From a checkpoint of a small mixture-of-experts model trained on Wikipedia.
Training: a variant of Adam for the experts, 8936 steps.
Below are experts of layer 6 (counted from 0) of a mixture-of-experts language model. Rows are named router (the router's row for the expert), gate (a neuron's input weights, with its number), up (a neuron's input weights, with its number) and show model dimensions 0-255. Each number is 500 + 50 x the weight over its row's rms, rounded and kept within 0 to 999. Numbers have three digits each.
Before each expert's rows: a language model's description of what the expert responds to; "mostly gets" lists some tokens that are sent to it at least half of the time. This comes from a sample of Wikipedia text that the model never trained on.

# expert 52
What it handles: Pronouns, sentence ends, re-. Pronouns and which, this, season, game in narrative prose, sentence-ending periods, re- prefixes (rehab, rehearsal) and month names after On.
mostly gets: " which", " this", " re", " This", " she", " service"
router:508542496543547542540477494493461458513496542594547534528447580453542570436508541532554441502573402508576470468517560526453566549496500546437536517429586419534473538457438587506452432510465547551590492487470444527562466447498476435454467576442524505513489526557504489514434589566545462461405417461507540488519532605491579437573492496509445587526522441479424502432588420408623539518443602482443499413549486537514575486510539517461499460585474559461505532417476500446560491507570547489547573565434391577550476442534485501476535445525527509582567503468455484473530398558458448465588524504451478560547381497512522548517459520451497541522549465502494376569522610447472459485531509426542449579553456545529488505527475570479502549503433478483512483522506489358579514536501498
gate1:526535534437409408473518575420486506503559596484423379437527532442465547509492536534447502420564398594557579459547544454518551547526503504480509482375552532487520552552591484516420526408489479415563623533465507417449505477493466569531554486390548478438425506503455539483559543541493416520452469483482483436508439500511502624581550615437512520410498526524448523469418493470573492531458523558397585489447554475530432554462536566566589527505500452482468491469520439442526494538502563433583507490516527517478469535519460439495516524449506492504459539446476521456456501485501445492483522615501509514496560524569561507476475520471454482535534463519580511514384497449521570399503505462557510527573491482415602407496446462482474499466483483416542428476515529453394494511403526
up1:521476493360461469562518486416576534524580515468483421521527446492446535459520511546519524443568478484546572479550451506533549552445495572580562525504518585401526523515622583531479505487495421435474564522487472535566552495492503496566596501462458534501392579517425501478550482473452441438446438544504475484432384462496513566500507640527442548368419390502427565538472496487512494589442500543514552503488510513497478592383553536468554521523465433494486560453564513467492446550451478488485665525424484579491493471551493454501543529506498468520506486455539592481451527417530493450548564592499525502388598469476629423519539499519495455541496477523483538496447485437538544461506444498560593439477495529439578447456453499461489508458465482467454402498491500461465533542493495

# expert 17
What it handles: Closing quotes and digits. Closing single quotes after quoted terms, score digits, and word-final pieces in lists and tables, such as 'lead unit', 0-1, unre-leased.
mostly gets: "'", "]", ".\"", "\"", " UK", " Michael"
router:502476514524486490519512429546462605578386595435526511429522531459514551560442556506484501478366470461418560574466510494504469494532459472530497551467471475538528474469464461436463555404400475504520501628456507428487457543585479472425516528449586513518567540482519527516433479560477497559493546528381478488500564416524452460498516426508592530510464524482528484549585441446508574561556437427408633549520539438453558526495398607488430474503459507565503501421493533531551564404517565524532516578534506534494512441490548562470389470589450538484458521437436425532514459504579554526476503546439497564487475518459533497539516429437534546453540492496494570521421509549459507431481481510485595524460458447504491453504517427447530438394529442382484451446490488490607447533535456
gate0:520483566521523424482480508464480547530554505484546409530565554457527421537521463512507541527523522554494528521464491429433507470323525477398509501442479470404416536579521455526441567387523544511442524509555510530539549509584522433343466470484500607465494551484471472591514491504523519458524490512469481529479487529503493592489451485523494532513508388508508495543482522535497411463443424435476491540444464560506437523562447525442500545486372498516522498540566565534519532487464549550527583526568437466451464507539479412452514528499538460543558451403461491499486500559486483409525478486506554514555490489523412525551568554528506462559552543481498586565469412509452674576458520498506567493410453588529534492437561493486495497473486580496422497549359513461561389413404530
up0:502527407460502587506438407578492510458500460533514456511503482468457536502494518547541439512451525481518514541541518563646490552603429528643480447522497577491479492504487534504527451463428430503416456488464472478443412492414445559488561480526557392514500488464498547404491491434487445562520522521601487461471471492521503453518477492512458511515490511470485499416548454495499524509581556549562513435549558389521478459456529423535470510516533417495511421549428439424515428404505458458436484500480569481479454476505574590502475512518438500534498531550546512488602530473554522500467482448483484508508473431519469582397407471544505478447494593576426465457439570468540396456587480535621453542558530418359516443490491527571518581550398415531597501437546466564455532494494554

# expert 18
What it handles: Years and quantity words. Later digits of years, number words and modifiers after prepositions, such as 1928, "in June", "in particular", "of materials".
mostly gets: " well", "ight", " along", " north", " many", " there"
router:490464540563536450546422536500552505439470493478467498507395601519392531470468474615532458475399529451581528572422515487468486468503537454545537493496475487513559389530500574513493484474516504487513580535510544493496491543417521554419546462463492484445511536478529478506558520542532497605468539488435521447503496501452409509545436412488534458565523498415478433475527428484497508570517554579474566465500518602547499524431525580552521510398400468510527539556517468524496459515540435554434436494476391513407548606580531468617445501532557427508407502445499493549458492417467470485574490538496466561529468422497500495475529483529517596396554518554461557540519518367497547415482477473405617588442507571501490420532429604560510520518427448550502476448564457488544570523495478
gate2:432524487483670471463527477552553512557497443608490517508489480548482573558497464500458546494507549564523434536517500556500594591511517489454441503561405456463488534396502475469470483515479522487550526422508459531431555539511553498467442407513485610516524394563529398494474527581518477528433489575503563540521484530562485430513508464493446540494465440536483480593544471511482501473523436405434492501396438506519580535442499471430418436478413564482433484494534527470507464480508539481431464531416534511484600599471551633473458340566505511492552564405425401578575486488565548500541540415496597512511409589526481538489543577530485556562477510460534560567520544471447516559555471425522488566456457447424493483497503467528542442533552465450467544451490496490544508477478530
up2:467493371502492516452517446474616548468564528500585558486423472425522573427607489496561479466415427414496498458489427562452449504450557528395452467483449438454451639421519531488480452560573503549503540493526364533456451438515493494471460512496396647562483427428400531461473490486522518525540525506539458469451467456483446451502495491427572491535589539516453495552440554512536419494488569490510519593533522492536477499522476442569533486528445535551537503439496624493482573416577552468533504502454636556517563581467464490511539565525508518485519479562533501385525505476458350539520520500538514610433451453555546486533484534503482504547457451545535496519453493511466517457516501459451492470480484488525525414508498582478477511547464427573484505495382427515516525525550455

# expert 57
What it handles: Place and institution names. Capitalized place and institution words after the or New, such as States, York, University, County, plus city names, and kin words like daughter.
mostly gets: " States", " York", " University", " State", " City", " County"
router:556523542504449465505440484507472452518450509399517440517492503545479500558437435456403471538446495524563488513546447481431583465501506455552491608501469360571475569574482541540489517473531517480497482501443538513571499505472508540535594468492498436395510522428548394496456462592515538548440472636407503545602476400541565458536604493431423529496543510407391534515477572579539489532586490466558448569461592526513497375494520488462542525549444539525485472429459465579496422560513434466542541471486455539536581504511462519541551569616431422490495501447394522484470404476581526499515510410572518541469425496548513548543425516514500520483458534580462486545387524462559464533575438513529451452491463486419525495512482551518478515529447540504526452489463510505537496454432584
gate1:486513560517513568449535456430474423491532399566568487464473526480525485522549514393526548474490442558565535530539534545413486605489577567529481452529513498492573410522508576512558559518555502451504481515517569589516550543463552535563528478564520567542531547524525520460544403489450453478422461401496387387540526420480573515538552456477500387531489527529536603459525532471506550507464384514529520539476471507499447461560494461449514528471553483470568456524593478566432453427346422466502469470520524491493574527472511405565461575434486573428488587480575535444482494553499530536482459494410484467528530450424562474517515444596477486441531530466536479521422452501489505536512510507442572482487429456510608487546420454526463497468429471498347479512609436456486521495440561
up1:531521392531513595499430520436468463522479418491553523474507467436491496538602469457521591431520412543522401471428535496442474582555522513606504440574499456440591435496501494517520619564443480399514484453483493597536519561432517547589496557553525501457560476501527516491478425540500404518380469462431428443598501507483589482420542470457540473532510542452444522453471485507489546482490441506441474529489519555523468444452533492459496394538502582476474435467569451520419495484423444439521508502419529508552598557479535438576467591538493481475429524478517544496512505533602491499499587500419516550547469483471535395498469422550426535424506381555493549550418413465533439510522409526472551557490549517509541472535426470485428497445437529542426432464568459507431509509516497

# expert 62
What it handles: Foreign name endings. Vowel-heavy final pieces of foreign or Latin names and surnames, like -i, -ara, -ina, -son, Chávez's -z, Covilhã's -ã.
mostly gets: "ara", "ina", "i", "ai", "na", "ana"
router:533475517476545448521556503576488497455461578436504534356596580493480496561477448479382481500502526475520467536499461537537493486468454520569519502485554453503442543442519480525492458514582428453523562627514480498520468536563551551410453522463553488437497487531473513558500509392427477528478494599455510555522434482474542421529634505420516442386526552539417478478501565533518574455536438566600534582531489487451456524508490497512495470549516541441412427623477424481409486464545573435510526460479467501397509502465437495479517457578557453507397478457483489560479508505577542522480514508571486508519493378502523516463412388432415566459457516637528566508452520576452500536521459501551502454504541513458408416444522499494468409532493506492557510549518548484603550491569443
gate1:600429457489603413510486612518430485554461443513469489494539503445496434491555539459522513493481554492477491474581536505462516565487532521512445370504580480504446452464551418486510532558611531498447518518466546488505511516454477545390588372518485476492553591482427418496443519442545536429465477562488484450497380527470481496479482509464501561500442519449430555449535475469490448408467513543545523540497458586437486436502557546514570497489461543420492511527552499530541455525628536597505512656512450488521491539519616485379561572504556520510437536498516424483415499524530437613518501667501538498495479529451480453505533454602449531513523497529517428469525446421401490458501502480442565493580540503494478503461501558501475471579420532538543533507436425473501455561473543
up1:401621527520471427491527364478669431467489604503494430466568463514492601443461485524469446603496513457602515543450451450443516459467463488441536580463457503512598532627450449541500447452453488447543476501531533523412504550521504439450480588467524531416499472528550537559512524521552464581466502534431529585573598532569545485517487480536565503535534493472543449498474535538473501539577583521493530428521516428431516485544488446535531535526482503575535543507518573590537504493436463412529449478522495552526499492550472542619464496558589445455525432501499539453475496433428625515477505515557536548576516548497483501508470522444619520412493433492467488503452536439547428543541457498547501457446478495481534527544488450500479573411490398416493479472479411567486548463429504

# expert 10
What it handles: Word endings, proper-noun words. Suffix pieces closing words and capitalized words in institution or place names, e.g. Hereditary, Archaeological, Scientific, General, Opera, County.
mostly gets: " Democratic", " South", "ary", " Air", " design", " Central"
router:578442508468438443332459554571507458554588520459476513482510502539581533575555446540439426522451456606510456559437493484510501446504506510492393479509465505437532492495557499474495536513533480428459538485491440564514487503587581456476423484520555511536495434465449424512496460498477527606447516495454479594510550501512533449515553468487482513526527492454383459494465456510628390497516481352527466572502598455471530516467495567544442486472525521391469526553480566506420449544488546412536409487529463484454502574422465590509410519563469461505418489458448520389528421456544436517607560542481489547564429530472513521574432501442516485457504509475470533515447480470540495503406457550481502541429536437486470447551560420451467519529444480504553432531523520549502418439603411
gate0:579457548432461444483454500552497547513585513609546508450483486600546494486486448478580510508490490602531546518480535574520500415505535520596502464600526595528480434491579425634544490533612551484537551464530447460457428435545478436502428437557468549522468498529500543563449453458553597394516624494490488603450429458490579546512507438451383481532486435581520480489531444493498426463477490513493521440542526470458524525573388430520570501443393512515474532516554557445534519463488466484435550461489488481481492493468432526501529506446406519503519511465685527431493521548568582504500511474519463592516500506540545526441519496533595541531483511430482446536487480503525493540561553479513483568431481494456492541409541452471522550547451480533540542556599589474513470514546598
up0:484449521522507555453467532513481507550567573541570545496518440542484470524537483532512481538440477567582567538491518495564535434436471462582472445524550551495537437471581379448474580663600528455550490527494396516454529466580612521487559456521435530501502470476507495661493407468522548484485509518470551462439377448467563478433431459487439531583455528551475502461506491503493458532402493441462542530440550485514385456583527499518462603471409530480488492562611554542515464537467510482406523421478483416497521496441476522463507469532486383483508534485524547456556487608445483414540517574520568486478519494504495533444592520574609506489418556483446483524495478543558468560507529574461514538510511523460479422412562480544536563498504532545462517547524523456558558600471551

# expert 19
What it handles: Dates and historical terms. Digits inside years and century ordinals, plus words in military, civil or religious history, such as 1'9'th, Civil War, Wars of the Roses.
mostly gets: " comp", "-c", " military", " civil", "-p", " rep"
router:544507466514549569562547490468535435400558419516392472587407560493568511463537491560495515525506514525420520581432511483458476564574490432577577431510459531468467479428431563566520587503517463580529465492466490493524539490531532495447543473483366511595515448535455522406477548470483405512530577507465473566496614427504423462498461468488601476463556471496466503547565538483468611501541574475553564509545477483464536433461559518590505630521507447460513504519440475442535556535455499527400484516553598511500532622467453527538517537540519551503522611491519533504511446551429479471592500581431436428496447496430477499469501497517541418486484479449413492593444433549449501515551438459417480542448565531578468564504486499491518512452376488518532512435533598451460515468535485
gate2:509444451512495533415537585485512420507419557492459501583535519499540513529470524529410510580518488551454461602398510567513456502595573439614472534405570532529425524486529466447519513519531437450535496517520523464492571541434486459532429489438525468493469438342561435487531535538625526508595479502505479532450468462482553505398484493491532491461501500528419448476569470465568448401494464472481434554545504481560533525501553487426524560442478467463562607512509594421600522493491546526521497503490516364493573599482548557453535452452470522444565518589432419447493487488518484404514470515503460495528447489456454487438448545604453510609449511430504546492448540514474492523570481501509552553483492531468492430494569557556540558478430491468463493461448354487460445504511611
up2:482519392557516542561557526557476433486459467481473486580553523535587513477490521484443468583488509465472414577477526482482495581590506411605452464396416406528444501510443510504494460540489458434446479554498561425454553492555526484424456540427512455493495399474502432508505519512515468510514512507476488521567502423519497503446421511550515553462561448550449461402552423481590456529529501438518510509506515547491548470435554556528464587462546451423500484510362482461589484457454518525507502518523534366525591556579498556507433368476534503499499510558393428468554490460581572459516552395427505488530464443485456487492500452534514473541419556476457541478480527552487465554596520512552470611413574505571421454510564531484492499513485561483575585392485428485414499450553480

# expert 60
What it handles: Of in award titles. Of, in and the within award and film credits, such as "Actress of the Year", "star in", and Romance particles de, la, des.
mostly gets: " de", " Sp", " sp", " Mon", " des", " la"
router:551515570494522446432510555502583562404522549450517546492552520569408470575502501492545553509559450494466530472489522496487501554504450606486549473455492498498485541434416442493489494533482537486464488509477497442452461473411523526504551454513588459569449550567507455498530433497445538510492524556526524450586520486496532566450394569475526421485576497499500555548559456619418475464528489493495445550492381402488521486488521501511443535518484555443442464596481507549495484472430479428488464429507480483423463530466513593398482473453558544511395466437464471578562592514465580478432431501511551524576525546503500557452537500531502398515561547519532516507449462468391508557543553462530434531358587501537564567577547526485420544628510528395663556513453526494516500535416546
gate0:518526571501461466399536487457434535476556575524520511510569498490535502571496432450440530552510481437450559526591495421489533608518492528509583533538493481516416520360533437550494424503447521454495486610519545428432523543511448493511540519465541581440512564485615453480534519462548448524536516422524397455478435482538521573501449475516472494466490565538506573558513473418463539464445537474594537510428455442488483498487441525488504396527504523581505522515515411513587481539613511518543463531553451431524406506409515480531616587547484485530461512538488407503386490530500498581467454490599472537416502501563463512516513464561517476448397582561432575469454424492450519462581478454504495496445493513513512523639497484591429477579535483500485503547422582453498418567466563
up0:532553449595466478517456489528511452551516526510491542404474432487536530588496521553543490458540448514459536572417526511526524515472476514542425482501557610513495550494525438453440536580579468479541539476599443613491530540538441565468442455495440473511502533607536552461505557482472468463510365561449554469474580506507487485531497441500603486477547444435485446592478518542527526519590413500530496491552566466558591509581533478492502563458530475422565398466402516505494507570528461465528565403530509484441585540494519439442477591528497593492472549467536488437570496472436399472532485556513479487502485423476481547511467505451520494560529490502540443511521524518365477458383485603408544394507413411377416457534529418466461485538444498468621532495550504516521516538522476

# expert 45
What it handles: Paragraph and section ends. Sentence-final periods with paragraph breaks, section heading endings ==, row-ending pipes, and the first word starting a new paragraph.
mostly gets: ".\n\n", "==\n", " |\n\n", "\n\n", "===\n", ")\n\n"
router:424521495399463453525551594513501533561513565530413542505545465470494419454482543515530553520561530461501442469476444392480503566500499556517556503523446517499464527464485509466447481549351433519586521459447429500490533510516510540461462532521553463452488496440485487526640533565498506517596480488519475336538530548558569598559478571433484533523495502545564534506527499421449504498474442394545548538457546569548453547473494550486484548542466524470550541489506483434447592434478490389502532598474502550587588492528545506514530487510486429500523484503455619572553565521564497494524443468492528573419443472414600503558625538543410544487567461527535519417555562470500446531548519479468563539433460507507381423522480466487523403558493514403500501465513513504470481569551398
gate0:391542513505473507453506525464359573569509503481497463522489532509569387547451528535477510538449500556504470486471524489591496449417491536511550506462524470520499469568541497540494448542436518423492429560501485404545522472499490493459549491491532494469522477495503545545548530576482629541565528473460465521509513458510515522541583468506503502527484487487506545473479473530498465465413512517491525429502544497477520463511503597503404547486438501563546513474581544534485434524431569559525479496549623450516442459491436443520502519518559328482479601450559477486368505390622533540443472661477352424542551625540516506494527503637538499604515495517444535408550482436477573532508394583493579489476476486483474421559535466476469471492439565521491441509520552527441508533472463
up0:527446497504500525441573547425469449469500509518446547548502511498548559547483477609548433591520473448524474466448498448541440557474462632452529412525493424494556531526518480454446464534409472500540472521486508501421575503492611408547484576461506405484584519511518527520521510592594488502518555464501482452551425455466519559479516509453468533540523458478511405518438418528487486501453484482529575579460414561555523480480509520473554519493438494532553571467571605361475490500478569452631479493480557526496514474537461407486568496518512477455520487505491529543463496445440496462517481604446413606460479541416493473541540521474486535441567474499495601417569493459459534557446511607565461407449414644569413502528489442507487539561495438469534437549516562444492537597448441

# expert 63
What it handles: Passive and reporting verbs. Verbs and content words after is, was, are, such as used, said, shown, found, not, may, and words like information, position.
mostly gets: " used", " information", " not", " JPL", " said", " position"
router:502558448508580524511490544588402512528416539540503553478566423526490457454563508520492520614417502512532511468411500471483455465494502413542430510551535519493518472580495423436501528478539497570505500485480439475462540494524438556520477495533496490513495503510450511583486539519508560443574481660390587558507485521561483482459472415556495465499449509502440422498438410526687452520484555527489573410481529485637540520533462511481501495437494571523515548428565526494473529466493405544523478556513501409512496495458487510544394446568563406468479528450444589511416413473562488511482491500476525432571424541464415508439629585445577473475505575490540525540478460500540511562495498522528453565483524536555430501518583452423513423507587505529499455572469519573516620511496497
gate0:423462496496488539517530551499454461468466508503574531534521495479425450387443584537537519501527491571535484431576484483438503421470524477449574490507485501562520502592557463517528502477657424430412505519589505427539607478554500500471510486450566488487540512533564428464482542527496447528500439583449449520616537466620470442410426461459517505560446484437500497523485542485471516477413561420401423491479484608573475554464597546416490458495579549535410482468503561569519507527437478484596504566567480512510431490511463511461455396528625530439566513401375583560504451472527512469503595460490481512512479604465465522564541568596442484465513471459433504531486482384538523522548477528494523472530534509522409516454550513485445476512557478540555444544497455492518496447464495
up0:441437451529529500499540551502483522460434513551506533557554477554447460435479425557471543478480413543526508446539566522462490483536580630497486478368427574431541521472480492563555569530501481447596404491509544533515514468561432477530505410448468473554546526458476469636510538496501558372506496453544518403477456516474486477462499505561519463503520484483546493552436508449424491462427527496448433435451474495547477560456555637492515459400542352518472528487518572527472588553453589465539475547481531443531525541566504386432487455485590519489429560465446479584550486470511515463527483602490490528455529534503431469420492560463554426473484471545451495458503493569489476586474657479592522456490484470487498568494450467525454545521447524453522470426510446569514486526372558

# expert 1
What it handles: Measures, copulas, statistics. Copulas like is, are, was, been and units or figures in geographic and demographic text, such as km, population, located, metres.
mostly gets: " km", " been", " million", " located", " mi", " are"
router:428606535488551497571582481401483444508476495582582465600470413521413364404455497538605485509443399478483475497421407481531446509502529430465455528499500516562450520532375544488552540421516444604455471519559519454461509521510543455510479488529503500478640529557522543459503595536486523523604430492489511543483461515520437385538499465532554507527452493406526473473500530446617513460519551463506454426526480554510565458524478548482535509502454486447561471476508483477521487491456366537600592582455508558584496533580444468462511483590478427465553507529467493491520435431474477458543605466402455511509478466478452525491556465490459489487524460576534504548484452448545409487433446458453535510525459607506419573501493508498551491471561487544487475600513520576420547500494505
gate1:491433488484552550530490481557515546468579487506486515512525502548507520488550516478449508459459468497528549511544475472542502468544473486443394505441460456513464449481610524489572466423446553519508574537578466488484501486571544475564530582536465549484494532510379506468544502452502548450471512478502472457435455468495457519486496460464504641536469507485557508580447592534525494642439433534566467521526572555516473483460512442534473450393437520503470629490479526520456554524381563524480521519637532590490508453462595503460523520476611501549530467447449581513401530397521502482526561501466482506441584561573437507543546526406472434469606498456525436553521439404442547528436529453520451535473564569481464504486547430520575465442530498441383586591433408516449437524495602
up1:493510513506472461522470438423620561566515497430577565452571465589504412424564390443546499505532479511580455421527477472499554499635521473449480544476562442526471486552523502531520430523472468582534560511532560425497542504536486483451404519520477539369507438524470506486491622574511515518433454499461429534467526543520508523475471463579567602569407502493492477511467550467599527484589467478475524404506569533507537435511536560431487510473432544563491461479448555518433492498514402438521618546434428464601553439541551485577448505484535452522587478496451501477439554450511473487541618457472465528506456464575451438467422423386384492566504432456458491497557507511479433502508481501423469550511453524480518541515584499524501523450536578514451498482463424412504500479568505

# expert 29
What it handles: Numerals and measurements. Single digits inside numbers, especially after a decimal point in measurements and dates, plus spelled numbers and directions, such as 2.5, two, north.
mostly gets: " north", " three", " five", " two", " east", " mm"
router:466504529543527556610463510603472593501508411543464457562492448491522482386401480474549443522467470445478484475530516509491452435557452506519544493530478517563546474473437651560486440547467409487511395525523519508460556491528542577471507512564588483420567538556510467404472458491514557467464504362455513498406464467476428512473488450523555443489457418463611491521525454412528537440582555527452491408551468550471562517506542602526536485427511507433522479562476511463583512476401552599537559515492530550575450479523535466483528446427521483476563472517597564505573450390548503432452493582416436510553513414462503487426483544509512519509487533531374539443427486507523520472442530516492531558518539503506402489481476510423537526509534523565556512596514483537386502524549445
gate2:459489515496586494507535471518509485400484529617485560449460548503490504437519491525451445495547603515525535443496520484534448518441469551554471533487428494525515419455529511485531546455488517641477516463538534492624506389442479535513536497520419476447469461474450609488479536450477572369546458468484469504539456577397520531451433505434429480504499494507452588408494502467569474546520547521461549446507525525464408472555555489549481564635496447488608474567546462559461454536546464539500594466444499529440554473437594514514582499414499556426517573586526469487436561495492478621534438431577502422534542526463522560563537470513469418485472482485518404398552455523424469475453553481509530448398492489575573516436487588484478491438514499517437507572534546489454490601517443
up2:482580490593527577504465485538584496503472430572517450542463505482454518443458451568475448520557474489580479519561429522476537532509454528524496514544490473466536448466488588479508467459571476608492585422467530476473505508449592617445530608460494396477476512588449514514477460457534512515528521470533453458518487547572411477478466479572446590535494612480487582479591400478474488511590584514480547462610518589541548498513551467609413465532559536394514445487463483467406517522519483462499487532486497467464586507448565492491551476487535628539411460596543479481491504479503511549513495431380497477491482507400475484563559498580443477573505470532498542491394457504456449458487581487359541566432501479489492415446415554520455459556489568520523504501512544553458601474481453

# expert 27
What it handles: In and year starts. The preposition in (also at, of) before places or years, e.g. founded in 1867, and leading digits of years like 1980s, 1999.
mostly gets: "In", " in", " ab", " at", " In", " g"
router:531432510533538525541575460445574493469572590466529482527504480502520501477523546544450499536545474488576521482462474501483544564482481518455507460520422546547624538458522501496433553542498465563483521484566498525510495464483509482401538496459461552472491447535463527392544402489449489567522476486561458475488512518429531504476457584562505512459528549487386560564453540584485477533556551498606418597504521460480434440554484483516436517476519591577480544500503495478487469524464583504475550590602448564468429420446448524527594533524528460477435522466452517447470593475491408578567489631498511507469528412513552568599523463590499448440500521477589470575521445588519550558464541318510459486526589459507530475441443468486409463536496453437491463494401624582508540450447529
gate0:438380518458488456510556483460502526510531614561381379496561506494552558482567468519454451563445497494576555580541502573421403487358474558421586553450417456458456537457486451549535557491464514581579446452504469467500532486509469455459527549505473529567526414371539563458598512543458542477454519497571509553498495468479535457494585447562420427439441498510483466483433554513511561520510489538515517504401466383521448493511565469403541499448501497497505502548503557439395520531501555510463545541478455522539394546489422469418545508420493562501480493514495526509452442461416469531434547547414580512489503540484456500516540533515548385481508558438555441487530428500568486603518432544489536596537501503582477512493418464523467517530602517502449501517494486541444463479571479
up0:388444531494484326541515467452471442482515585560497393522507521541532586449531496500429530543485477545580533635531522546508389517420497550412651568512484389467481464469460465559510459518493444600568463495553485512486521605466450458518489497387472535525449509433541463530561456553509510524494446434492482489509463470496483488514547506645456533482508404480418488478538474535534557405419453466539584489483506517520445466562465520496548508502556500464452478505486520444444536507468528480438536547486519485436442520497452534455518459487529569489474405492523556531510449492473489492488567487465582555541536523415547594552537513535583448431472567418443485484491440492508434491549536497525507580515557508593412501439411443540540554571558457458450490526527572537519440500625576

# expert 8
What it handles: Sentence-ending punctuation. Periods, commas and clause links ending sentences or citations in prose, such as "." before The/He, ")." after years, and, but, however.
mostly gets: ".\n\n", ").", " where", "\".", " However", ").\n\n"
router:466558497599385519508539557438420553522524546535570504551555524513477602429495467537552514470584458489404397425451431439556509545531493576474483517366511455434523428490496499450496569515402484512621602533409456457409508508463528497502517565478495503493446522532454501390421501454531476546386501492573538417504548543518505573546477495560446612531515485521460535538516454443523494439501492507510531447471500455548515484496517547467520521550542495428512538435533469491499544484549428403523523516490502464558468488404440431468440509585477514498513439507451480431512405408443460450511478517542460603490583469516527472553587427536503557511583541429521541516541437447481542512490489431477497548492393546543468500448517481384524474560503442435512509388515453461427542506451380
gate0:496396474590516437456539562540563464509545549496526531599396552531645510502518584515510464479515580480460517472439559437506598611505508516465590512477549549461555549474526409556513597595461454586599494452447523568451425504477441528492541476486464499500535499469496493523493546464547519372567458534532510497566515499577443576548463578507546466558451529356475450398515483488494443499439559481574592463451475412455593504535482582491591517564525446493634449516536549453472503506515492506467527572451505517530541575459494544472538572584514432511442459467494480523473477450469468410570483587517503445504513492413489546516563521497519393581451612474522545522500475470404504551530509455499436524480484479579460501493484484490529560522452566515432532546516489453503549531521543
up0:440422569511467460502621574514357516513527436512452537624511541563439508512496511459508439467466523463487430476490482512524493450417386396418448632487500522565557514563480477498511494508463497495524485466505462489516499420514452612546415498561424580525484609517487581509512540518437508514456462437527435462576561478513493532441466499547423566544519466420488476557398466448448448477417454512444500475444523536536510513560435502511538500448546469526428516468496525561570555517575526461395474604446500545462495571506524473452454507491547538504383533440396479493440535457523455461478454543597497418585509521596484510507531501473454492531515494478477476543458466464504509425491446502549454487457480540475495448501413431378385514575452399462468618552449461495493511511553466

# expert 35
What it handles: Line breaks and "the". Line breaks ending list or table rows in route and race listings, table pipes, and the article the in running prose.
mostly gets: ")\n", " The", " the", "\"\n", ".\n", " Candidate"
router:590450435531490531406472507498483472535484508466404447506509493488535470567555438461514571606491530493454571474589427504483502497590490526508576494454590419596530501479439535494398443509488431421457478544468466486493457589418418544522472595537556437507539543498571461586503476477538501532593446505477519429479591468605453553512479529447487512478462430462698440562541519448344572500566529489517448516427442502591518488472519492426459464577603533599540506453402509468485535420492531410468468497537424466527493565529510555462566463469563453513529502498483506473540609516467507495498495524545517554511455468386481531505478506508457525483500573452509593516448599442458459531502498539494528521448534573503487476590527477433467533591452516444492557498468521547451494488536516
gate0:550537459444578447494522507463536481456524516486551535547529496449630448594480544522415555533523532471463471501540485565498452449498548544524435548472371657529480447506441519531590532519485462467467449570538561483516471524505477602453454516480508479498619501501526435560584483479433497460517467484522539476425563453494524492510519560493489448490428479490533380572484528502451550372480570498533339536449553453454439489460435538451526451528439553537500463520594519520450491536533456453446530405572478488496493569575528512513528472529526421456523549541489394451478511506488505465501541527542466495417498530523454442449498430513509649451461426533490556486448366511542543538526551465506538635474616545539501474598545496547422415492417554480464466533477536565466461513495538
up0:486478561489465457515497552582580531520472480445427478461577511547375455483480499481518476459429487509502502415501506477529471491522493488477667469451523429435505543484533496520306536587556551420531519372501447509470504552506536451481512534456563645546378431515437570485461408440589506508466537579524533532606477525482452406469470479505542449463534467530498500495454502548564539573480405499433618477554404542588545510500553455513493510577549496418521519502439494464439512511478548559483514475472462442454503430425448593527489468467597580430487498529493492546573472534502539508463571483450601550572436535520525581509544526457456407534462572548489511510546512536498556483445466549540495451541480454520517477465454529543471489533571481513589510460529474435507495421537446

# expert 21
What it handles: Career list joiners. Conjunctions and separators in biographies and career lists, such as and, semicolons, en dashes and digits in records, plus career, Award, Born.
mostly gets: " Award", " Year", "History", " career", " Born", "–present"
router:549488567484431515517460547434572490464583538525531534440459444574524506517571535566541504458628461504549490485461535481450524504470466433483587604470478521548476483517554567551438439529444545462557564475496523574566542467440444440547581566454519510473472562465411496579396475512474490547508461515493544485509521464484560505541546573436539531584605428481577552466496499564445519548550520543458471387551520596562536433448462378463457463526509483521509564505432472556527504570385516522517400526446490492469521564519504486574569534509580544554545449477454432490518539523546512593531608490488539468549529471613538505509473465451587510503534465576430489551490560480425522446595582487466541510480439510563523504494613441510417486574561568476481457525510494515572375439453534
gate0:522508551576459629507423534575567457539481507507449432527439510527563513470549494517587510503556370424485570508461458519488514511564457418469495594482452410544467460545508560486544471486493523474520514437484457472492493465441529486525553480440550521454406456434452540539469469505509519484576481494476455500469469483569612544510464523523524515590447505488439513463564530583486442497554386531410535452518490509519491475537422467476515448552522500485457557533369508467496506420361570494558541468360442542467621560412539488540509486454531426498517440449509537444528426478534543492549566421526580578509487478483462552520517485458491491516492535584492476534484544513465476454594491611576444560478443565563485482545489501340414595529536577543482568457565477441447508479458441
up0:525399446540524412367566510475442592615538484456558578525573468623412448512534564494477532470533525527516435506533492461521525589437459469472478474486494487461565467482476397493437582503505508510532495453513575481476500521510562530482540570522568463520535529537462454468479537571464416593585437550503495516498593484464429447497520470505426511543501526476488411466519457529463426469459475399427584524472531471518473513439557596557515465378526554582497563433542434554450566459528562423445489480513511500582368479518446473491439460538481478514531489514403457519535566434481558544508534536489534459564513558556470515527473508535429516588554472579476444439560470460521477506481458454507435537459541541493589456468445512507438369484517505493621434506462491425518403490587545